python train.py --activation="swiglu" --router_score="softmax" --norm_eps=1e-05 --parallel_block=false --init_std_o=0.0 --batch_tokens=131072 --seq_len=512
Below are experts of layer 3 (counted from 0) of a mixture-of-experts language model. Rows are named router (the router's row for the expert), gate (a neuron's input weights, with its number), up (a neuron's input weights, with its number), down (a neuron's output weights, with its number) and show model dimensions 0-63. Each number is 128 + 24 x the weight over its row's rms, rounded and kept within 0 to 255. Numbers have three digits each.
Before each expert's rows: "raises" lists some tokens whose logits its average output raises strongly, later layers aside; "gets" lists some tokens that make up at least twice as much of what it gets as of all text. This comes from a sample of Wikipedia text that the model never trained on. Tokens count by the router's weight.

# expert 52
raises: ".", "ate", " and"
gets: " |", " The", " of", "The", " with", " at"
router:115140123127146092096124120109113165114140096137160153121116097146053151134091128112137131143160110151110100125114100099185092103142104162125159118113138120108151132154155074121142176126112132
gate0:153104109128110107125148118118135147141135126128143128121147114140120113161132102144142134090072119171145127126133146138122110161168139103100153141124125125129116140099124157090147120083102130
up0:103132157109119105167192117089129095150122110152095140144128128128149146138069123133110109118160136139138095136146130126149096135138132156101142116143114153145139075157166137154144152114178125
down0:118115132089160118166158092139174071128151169161158130127127102101116137165121120136096131131141116143138147104158126145113140126133124130140116117137109121168115079066118177130088125098121154
gate1:134151118133124107118078141108074139080174162113108116111131120121117138126081154142154136094177067173184129116132141123137125134133102120139140175093125116118103146075162137154154138121120129
up1:162138127144109153138136140106112090167147142155129123092148144146130101149134122115173185065115102119159171114136152125054137128100145171120133161143134143115077081126120153096121093113120110
down1:174128104144122136083115138123101143090086137099172115117107143153162163122137129141139120115156105145120142107136146119170128104126133138100141143089114110078140119113133145085136165122144117
gate2:177119140141143120163087104125106125132150098115191134158108123157129119139102119134143106128145156132089120117088139189142165174139149095111143111148160167144115137096150143097116121170150151
up2:144111131113103128138088110125131149126134140109156122146136135121132132148141144136065130149098128151090145154135169147161142091153130138110139103162104085107194115128131146131101167141147144
down2:162089137161140126104139072121167106108131071101085156146115116146179145137120102129142139064085121096147115176136139135129165166146127124132174119104151136166169094086105127139146142133127107
gate3:134093145124144136171107124148156185093119134085144118107131106130133137091105132132150148136130120052106105108079146125110167100139092126136111125121132121138148121062128127152132132109142123
up3:125142128143122141147106119148143102142120130159136153171148155127106148169133119138090135129108199148056110140134106185139120156133091094126095086116086155132108124140130089144156074145126127
down3:123083130153150142095110146109095072160112152153124115115115113130140103163141145099103103108086125168103127134161166156138127146137103099128113120100159140152066101120127163079086113104139143
gate4:139139130135138184119067132116109131110163137079144106119129157121140119128121159124160138142168116152144147117132147135122144179107135122107121170126133130153120097181140095122131147116151108
up4:128137120100123103088106156138176141158108066122140113112124149151129100124139136111089124122120146098102104158109131125106104114082142154122141125134117090126134143142079124109138165107117110
down4:153136106118138102089123115066175087110112119190140141101114093134127123109156122109123107078107149102085104149115137089124125112126109136114139113103150096127131144103124129126151104099117106
gate5:115133129110102126119136157137138145148140164117115142121103066079126120126148148125161136085110107100106149103098181107147124106167105152096152164134152104098158137119160141118107108122160150
up5:114113115133146105171128141126143145075120100113114120146104110167108144160138126118149120149146119145127139112111123138135142178104120113150114118095091120139120071114112112111123139153103089
down5:141108142131108167133095167143112120150151131124086125105108097144116112139098175133091120139132094142136127102126114088138136156118086077085136102084104130127153104095129075142144145140097120
gate6:096122124117080127144114128094079132139096124137136110145086150121138123087129135124103141130121109107084147122123141143138129135138086153099104120164113132129112108047139155094150158134160125
up6:112136143157164119113105095162141125118161116110127156102129051103116135100058110147153131187136188146139125127106142126137079151126122083165125124107129192144092125173102122180141151138121156
down6:099114137136099118144111164149132098129154166096084095108160137110130160110115134109165111108103129109104138132132125137087118129174118086145140107139139142143124107139119105108100121146165127
gate7:111133179118123097137097116158110118153121097107154140138144127154108120116121123124141147127157110166112161131096071132177111115178060133158136092141129136137118185115156149162107149111108115
up7:176191136125136125161138086121155093159131120147108135157106119159116124117141130120143152098153190115115145099143127123095116116121132090125147189097099116113129121147108134151118144131117117
down7:137133118086142121095129133182140126136124155094127117119116136130126106154121107127129099106132149155091157180135143143157093133094107132167131099143112133136107134138149103104113138110113161
gate8:122099174132170170136098156101109136174152140112132125135151103107147093065119157169074111145147131124119138117111154125146101114130096113114142144112125133125088124121140127089116155081147110
up8:126152123140115120127120121099108113119096124165150124143093130135168134155146126089142126106104166133167109119134093141114090121102156137120103117118130136174122096131103122115149162181102180
down8:103136103092146125119121101148129182181139151110115128156095161151117113141099123160068076145135205149118120081118159122152116132135125146124159115128135155162133131156105152120162158126132095
gate9:141115155134113169136130153085145126184127108092154127138153139132134114132141123146171178101151133095126155134146124131109139143110155141108152124160089134135143100168123122140118163089114137
up9:098111157135124113086157148163113174110111135119148126123128094095169141121152118127110160117115084123134121127140115084122100124092140152109097134101101127122102107103141104102123167144107167
down9:128153112101097116115082138143155140145112172152147139099126102111102138175149172158136077111119140114138152120095150122158109110107059155119122106120170123119135105134123103125119154137091085
gate10:120110148138117138133137123115140102107136154092096135103166134098126134137137091120153101150120153126122091116138124107143160121150150119148122163119157112127144162114111122132130115143113155
up10:102124120129127130104128141121141151116127076142124161139121112106079126120129134157156140160165096143153085117140097152140092118101114095131139145117102145091153122159182133145111134140076102
down10:108156118111187132154125101151051125134109113197114134151114142121121154125098146086108160162162136148100100165149114108160110106146131114087150133120120144105134167166103146092126110125123107
gate11:097115153147123109185122102082090123151117145065134114090111121116154131139089111132188132124111082136153132133150118129155064093130068115130094180135100138118120131147160155118123154091125137
up11:134140173117135132134135132129123133119169138142116144141116132143149142124047093148149125114132169119157087113149130131123113121102170093139107176114105134165093096124142125120115106099146129
down11:153137143122142113172128162136153150136143112127125113143111136086120101146107130127137122153147113120150167124090150150138138117112131136123099136170145134124085118101151150058109165104159137
gate12:192099150138148136124158151153133150129140146113099140109158117169122140132094108099128078120089128147121174143113149123132114098133093075117136087133111121111138124130100119095122088146127123
up12:099067138089128102152097132110151173097118128135115134136121114141122147095109102152101101160116109067107134103167133091151099117135104127091111115116119158147156134143145163110148182089122161
down12:103093110109102125087115105128172120096134149120114163139120124112158132114089149133125140126130137173146127135144159085145156099142114159121128155083108099098114145112123142145108131105115137
gate13:121115136146144143115127159092098137183122174074102119097099124112079089104113140112159097114156112108135129151120115103176132121143142107127156111135109105138159137138120126109114118091128107
up13:135128115120080138123165123155121102126128119170125145146131086132129158077098148147115171115138134136120127168149128177065110130099153116134122113104142142083080096117129121150139139118142123
down13:143135130116088111077128155131150131080109125110103074074140123127128149163142156138157135138112084131122167114121092101126114089115086196152127127143151161132113127127161130115117137135157150
gate14:182113126122103098135105142106119101146120111117169106140149161116087144146101099125094121136093137152103104122106114116104129118098152143122125113162054131136146150174097095081108187165123169
up14:149117123123118113113132160088069081118124145159131125120135091126110126134149092112134141164132118190105102122063130171128124150098120167117121123109137121137165171167154090111151134130105121
down14:100167154122109152109117142099153160110169088135102120126125160147129105147129118139088160103090139121106155121093155100116116122144137133134132113139107168096156126161085109104123174121153129
gate15:108128198154157169115132141086084105141131151152103172135132122131107145140109123100110132130161130136169127114176100149156107128131155081140161116109122181127101141149132090162127116148104200
up15:159105119122089103126135126163159142138113127102139078148145150094107112139142118181166124121061116119085138122114156133066193150147097143149095102162125058123118129134116165130140116100134072
down15:113126157133127149190156105140124142137144096112116114154133121128132100128142096114101151115133150129110134126140101141100112162148132056156150147080119116186113127125136147147134115141158166
gate16:133116102147112128113148151073154115139135119169105127128125098113161141105092162114122147128131122180161093115126107165151124124118110117126094093123107173117115143155133091101156111133100124
up16:102135127146141136089107124091154157136125120140101141110139103137169134118148090114152117137117119101174133104118108125162131129120128103153100132173148142127137167149123101154099166116084160
down16:107167128104122084104112120099132145157150117129081144129159151111125165109143111138143137143113158123151123137096119146130143161107105157154148114166114118102166148145110130153147130147118123
gate17:143087112135137124153124141141099174118165113113118112149130122132145130120106135161120111185119129110171114113115138079124132134105063128131101134156107127127119114124131132113140143105137089
up17:109156083154119135162112108096106161121142133150123124131167087154124120143136119114150131177145092098198122122139101159104077137099097114133101121139150163141139122170125090159131135150123104
down17:104103102185126142121116117100117167100127110109152096111160134099133125103141134113122114121123143119111146147141121145091127143086142100142119129125144107141194103135137138139120122127136108
gate18:136135137144121113137216170144127124107111117119068092125136141133116125136122098127108109120110122145123091137074106108069202124117142172167141151108126134129111105128123149123170160153095122
up18:151119129134087102155135100126099113167091122097147123161106124150109144154118095128121151086143107118090121090124134154093160190137169144136113129130176113150113159093136133132127108134105126
down18:108144137144113132111142137140110154143136105159176140111146142143170109107171106117102147115114157124160160093135099116081112117123111088113132129137140147129123167096112074148129130123143124
gate19:099122170140152118186142106115136153136126100164090154083142120150128135126105110086153144147116100108128110108133085139157114118116143138119109141116116163137150089118157120154166084092089159
up19:132164149124111119134141134127135135155102134161129127086161143137137123106095115053123125136112111110142087153154149152134117136126143129071108146099084126143169103151116123113143129080125122
down19:149088143150102154128131144110201139116126098102089150142139141121122148137136109131121172121150086120147104080144145146119148149180101088132160183148147145178161109125106122159106090119114104
gate20:154107175126148131134141130168143178125131119133102115078125111102108133121125124172083113183133180180085132160121141153113143158087141139123102130140109155151119097137121141112108131101144129
up20:139125137124100147090140136152088103143142109117169130120127135137142090129172150129136141123114110112099081189140108110126125180131135143132137123111092121148124092126097118137141155098118091
down20:151149122133152143116140146083117091112109146181121167146099115133157119127137183131140127123113150107092127136161153106148130095138134100080135111119162113134094129106114121127108110134122108
gate21:130153147153130127126135148142126102107148142118076135115129132099115123123115149143138119139145134136117151120112138142112144182115115116143167173131125140136123053152128134129074119128167145
up21:113132144134140103106110114107114125110082075152218134135096150167144136135126097136103135088134131154114148138151133106108129155132163105153116141115164111117116151080129145129187171152094168
down21:167119157083096123121157111106147096152147120207158163125113114122178153108119160134126087171080118116126136135115136152124146143149134139108073153165164127088142119128116123142175100109151138
gate22:077100146158133079164166135178127184081110159118135125141111149127105131104129126131085117136111134105113089107118133129150087128120109131133130123129127131128134086144123135124119178145131158
up22:108154103123115142114106161096104050160127117142095101106127147144145139117131124142160144108115128142114140178147116141151163137149133132135133133115092134129114186172142111145121104127108138
down22:110119112139131137136129104127120129160116104113131095114140181148130129124086185128104139077132097130148133131139133103153133111142147119147165114120142119104098115117127107123092117163116166
gate23:124116126098114118146126083134158185068114117117122134136118175108122131198076122110148137170142183102110157143109151123148105136141115106140135097152119125156146172110117143098078179131136136
up23:119140132124084106092142149130124106097112124152143127133137069137146088118160144159143125130085144115158139105112146127101109126144189113089156138153123087136089156142157128090092135105142124
down23:122140149105119078102131063132139112150125095136116146136138090135110134150095134160124136146137140115162113124133110133125060104141105113125104116127164119124147157102144111131169129129142125
gate24:150114162134118147088131108058173189118141112112127105163112143106127109184118114156082148149108117062115153139097093163141111149141074097100161126170148124135082120124141154145150144126142104
up24:108136196159111118117139110122105156092142117164109121105146148102130144118108120140074157151125111122157129129128140101134044135137117134129145141118157124133102094145110119169185145105124150
down24:156119140130125136146126145142164089140098128132159168106114153148153095157121124144112141106120155158116100171144147135114107100112112130122118077100083136136144105134084139137133100129131145
gate25:193112123148117124105118103120127113130174102087153136143131134083105110070166121115114115110122134123112162123120098120132115098166149187104103111157126125151133144079143127136122128116134131
up25:087096116129085109123184138138137129129095135165098112137132117125150119125097139144162160140147101091163124160137119116058125138098144131152139146092135149122138132129109160108157110141132138
down25:113062094111142080096093126099128131129118133157125113105136108114111138134122112114177107122120107119123142096153126119124108122138178124111128142153138118124129148102103133098176116132078136
gate26:143117090095127132146139125159135202104114130085103136106118103125137116142109156149119109135107112142139095130129137102124139118143136108107082161103142154141128119094122157144119147079129149
up26:097096180175088154134104088157171067105125118145125135144152126098117125109104136134148151148144141139090124151114169141095140081111109122093136084121135134151151159163092140127139124079145108
down26:111161109081116122123111092108184169076158128116131123106108112128101116136129134166187121108086114094175091139143134073172128167139130107141079154128078167120147121131128108132139159121063114
gate27:125107151103138101151134142104144144118106144115104094153134127104128137097065139155138117155088118092074147114152125138112144117185105130115126155127098143124153136156130124155120137123137104
up27:132167092196075071167121086146150123143143126155146150140126154153124129134149076103146143160138155155110152123103126149111122137094123099158132119094100148123139142089136166126161143145159135
down27:150176152182111114099134143125091136114136153143164123129119130120114156174130143132090128122084081101175135098144103137091123124144097142133177117128126132161097132108136166081134140103146143
gate28:169158089089110112089132141146152148132104139134154142119162125128117120110115073133171089123123111117166154157092165114121103164125157125107145130119147109145107110119130122130165151104134105
up28:125113170151122130130155112106134090122143131135127123141103168104166119114150110120071110127128156124116143117094108123111154098120131141157122156153138141123106162125108154095093150141154162
down28:123116154119132137117129094078123117135136128121141178123167121126122145132145119098097155151147125130130129127132146134114130128171140142121101139126099107123123191114140110116151118123120139
gate29:106075142117101104173162115191148147090149077114105132097130139114140127134072154090159118117134080092079134124078100138161091130127116151122090178152070117130138103098079107109114137106137165
up29:144091142127123169140133134137118132140122158098121115104112157110147147096072124103128138139148152120121111091135132112122105104120163139134117167107121143162103122127121114076106134102120145
down29:131170165135191122103123112120159091154116151054143137181099139105124107120127151125109162124137117102170110083119152110140183139129157150122075120136045140147140109121113122135117126137138112
gate30:079118133140122155093141137088114148091077182093109146145142147087101127128121143131108162139192116125140095156180120133146150111152138101134104112119165133129098118144121103120107091101113132
up30:142152170154157136158159150107131089106146162165095143087096081137136132172146140106083136159121159133140099119108144149123155157075121119134153126102083130149100108151130103147145141159168124
down30:109121114148113155133113160112167139112147126130078132116109130136143116126116134157184103108107161105103090131121134124138113109101158142107165152096106095189121133084109183193166134122113144
gate31:125127179104137084114140154094130130100126115122128127141136139112104124091101099151141116129139131087087160104107134083138127151114145154147111111092142139121122154136146119099128134145134169
up31:155146144113180087154120095137120149073145069123137113145092121113167138122090094187138072117131134087153135124119141098107111134101142127128082140130125118105097128161142109073130139143155121
down31:133128155136113158143126112143098145140137090126172160075140118153160096114161146145124154132125105090129096108126133084129155142116143082119078105116111125136151105129125102109137107134143147
gate32:091137166151168127159128130135110150122153125173133141110141107136114115141089116136144147154153153124152132103114088143149050134120119114121107136115148204145089119141152104142130117184124181
up32:097166161163197150192077113082107092106146079155153142138112136148104132148126132119160126142160145131134088132131116123158119156133129099150158142105134179127106162115154099138126084145131146
down32:124151099123106107103074165111113141145112172139139121087152145113118146102143130119155106140130084144133151106106134104104146112110151168097107107156142123090138160146134131123135128134118101
gate33:123174076118115100115085119126170170179122103128104137142116123139123119130121142130133140145100122126138115131107100135162133125133119121133130100141133145154125133110136124106142135140132146
up33:131109107112138087160137097128123111165118150155137126128089118078130155085134120145146169127139161135123146113100086099113131179177124092123114126184192163092085119072131128144128070138135094
down33:097075123147136100126116130133141106187073142169121139123128097123102135137134131123203103164096140105117158110153156091113122103144129111142119119100147118165138146086064141138149166141129067
gate34:104153145163148170141118126090137111195116124129077136159078145130116108135128114170105141192142176080145117129168132115087101126122129088106116107104154083147094113160132126103109119105143108
up34:133101140120130123140091129098137097103109145143134150144101133124130133098100116145130092134090139139130163112113115177155097123126144090145157130130076157108121130140136127113099136158141191
down34:129071115131125169151129138136110114145132131101110123154183138114139074129139137127085130129125114129138144109125130150119131153102125122100134170127151148183131121165116160125119098137162097
gate35:155164098132161136143154116132117138077100132133132137098106061116152145078095113125135135132138126135138085095125179136162135158148137104131125135092106100118107132190140073120135135132079139
up35:112122159128130175149135137169126120152132149113137131088142147133132107111120099116124126151116154105090119099130129129107162100120179164117131126100130103159136148144090085149158091114124103
down35:105135125145174177143120132123101117157174144113126155149116144120149120141158132138069174172112163146121138147117097114154154137163128129137096150106100149132123104163106090139128117135144131
gate36:130129093118096134137131121108131148150080139155134131129131115126145126139146143105133133148140123120154156083138094144157095152154100089112087110157133153129121151128126104117133107134099162
up36:108146120101105089114123136109116146159102142155161125136115131119151181087145168139119155121125152156120162102142135127136122141150121108137108120123117140101136149147139122104113117094123154
down36:160181114150131147137140114111081129097100125127198138119146146150145144080121140150131139140152124097100121133139136136110159135111166129120087131130093091137150161118124141135090122104148120
gate37:097122109139133157161124115113101135120111056128151119120132152117127132130113171142105112182137158132113147117153129134131070149133114105094107105138140179132102127183122124111136162109117165
up37:130176112152164137175084150152126122149123069090155139127104079132098151187124126122094114170131132166162096130107141112143125124110151087143130112128127191149133122157104143169092119137128089
down37:119142116127115171107145139122121121124113095143120190113137140149120128124109081105121129113118102161112089135155108085090099122114148151107137149141109117127153151164144108123142119103108142
gate38:115136140153111156094127158128122154125118145120115118135157107114089125108100143134158093079101112150138145134132136152128121153129158126141159160114118126136132108112144059132136101103092124
up38:061102121125117129161141109179132140091173162131110115145141084097133138106155098131169133160112099150118140131131161113127173129102117136140120163184111106111080136129140130152129123126114117
down38:116124157136139088082165111110152146117114140135133112159111151130100134145155105116126121125152109160136110162143098107133108092160150131088146118153121139093073149101156148148122092135099151
gate39:109076108137161109115131153116178166128096144114137111144153149123146132107130123142159093141096144065114119152136162123103140126138095144141111080112163146125097131103128100114140125130146103
up39:129167125158142076129145107123124150111132143148157121158117121141090142110143141125184122150126129105129110149139117137145113118134061114160139127129139162115116103119144080136135105098100078
down39:145136165157108135112151129089102135126120104142080135126083140115155084082107081103095138164139140142108137108127135127155109125159139093117109147108136120173123123133144118114095123070141140
gate40:108132130124128118118153153145144124098095132125103097122118133152118141110081140111143118162142102138110120173070118131126102159128114151130082127114098099141143105182116123098112182079118131
up40:128145137138116114081111147119100096086091101134133125117131131150114143115072143109136148132099150140090123117093110125122140137116142131120093138126148131109138135130127111104115157152103165
down40:142127147134169138113095162139163110115173139125112100166148136133131185109136113149121177106120125172120129115114140122092117117171139146113146134140116087126138092165131112148095141105101101
gate41:128152117095106150108134121097071128126151140140132119095125162115124112154147135145101117139138080122120143130168128117130156152117159131146117133110113105129130132113125171116124130161135156
up41:131114160107114119137131099126150095185130149097111135118117118142141118125105074130105130101148145149104150142125123153144108078111099126089144132164128148106134153147092101089097113120172122
down41:112127116139159107019127130164151159138166113119158129106122146117084111150166122125179124116109157113122128085122143099134115161126122093139106115141080133096120132123158117142143100137085101
gate42:095149114156125122134100105146166092122112132124144118148127123155102092107082110140088119166136165107138103113110153130122125163155132140132168171150116125159149091127123135116123137113136118
up42:112176123132145094123097114180157142110148120130142143150122087163096128147150122088143096145108118123140086109104088129124069134131085148133130118135146130127131103150135117135143128138110118
down42:138133114112109106083082163142145136128120158126149109120138117109076148145180114110135127100127087117101159104116133123099142147129112154129153129159136147121123133116144124112103142130110104
gate43:151093149083108101119093150061130122132117085093131103144135132087095111165124129091124134112094093172136155120081104160143101101093084151121127127141123097150148163121112118086119150127114162
up43:111124100155154127112132136149181139150150160125139134095111102110199136084094101176136128105123119125172140123151160080104109161161130120105152136108115143088105078085154193138132091098150133
down43:164124082120108117170128139180110134132106147159149115156133104128124136118119174101182086148160132096117064116128128164142133170151118151104143126139133114152116127108169151151150160161092147
gate44:147157113136104152109132121157165155113104137149122127134136133130153136159121127118113141092102147172143135186139103130127128150120150114123111129156155121140101160098129186143111115140167088
up44:146088152114115139158123157136138121104138135100135149122139159107085133146122140086082148167153145213158107127113139122149118081142128147139146139130129146142160112097097146129103144102131119
down44:136128124091112130095129144114168137128111162076116158144088111161138110107141088150149128140139149110132137131094143183138126107139153132131107105160112113197159122127097097103137107121109163
gate45:111124128115123154129173141093160130208115127126166108095110182125105118116147156096099137146145139144090110105108148163111101126136112159101162145101087130155145092094095144085085167132156126
up45:149169123182134128129102129143113116100098152139118111155096112143138139102102119190148088112094153139147086163093146083092088139123099091134117152100134122125088115164114106110136094144138153
down45:141130142135090114111163154118118112119121115146130163113144124142170120140085133144105184158135141127120101143106139124113131117108113149147127116133119119132136132153084131154153141131143134
gate46:097146137104100184111129157138103105160078109126143130078123114135121142149125127101135102151186124136138121118164110152151118137145099122120131127120146056121111098165128120121094117106062127
up46:133098169120150114187151143101108098185150112130101124123134168119132121128132117104191139146070115084148126160088142130084130154095177103137124089108101165183171163172117121171175163089127128
down46:150092133129141112113110145144129116137123168125059094099108129079112132143114162096154150123118114132137112086135157137130145176112120121120144115139127137158145135122127137132075135132096130
gate47:122077159127100115083148143152167134169115121128158104072125069138136143109121124131126096107158154108148063104135155095093108102096133111113117126142155114152121105131119135111081158114132137
up47:124115131095094101097116107148113127133131122093089120111132166129112151104113129110141117123149149129120111080114101127104122114165114091106106131126096100113111105124112135138101117143151147
down47:110161127162131134165139190148158143110147111086113101131119116133118140128108149120170112115113108102123131170126131174130119120128122119095150144129124077177123088089152142143089094116132107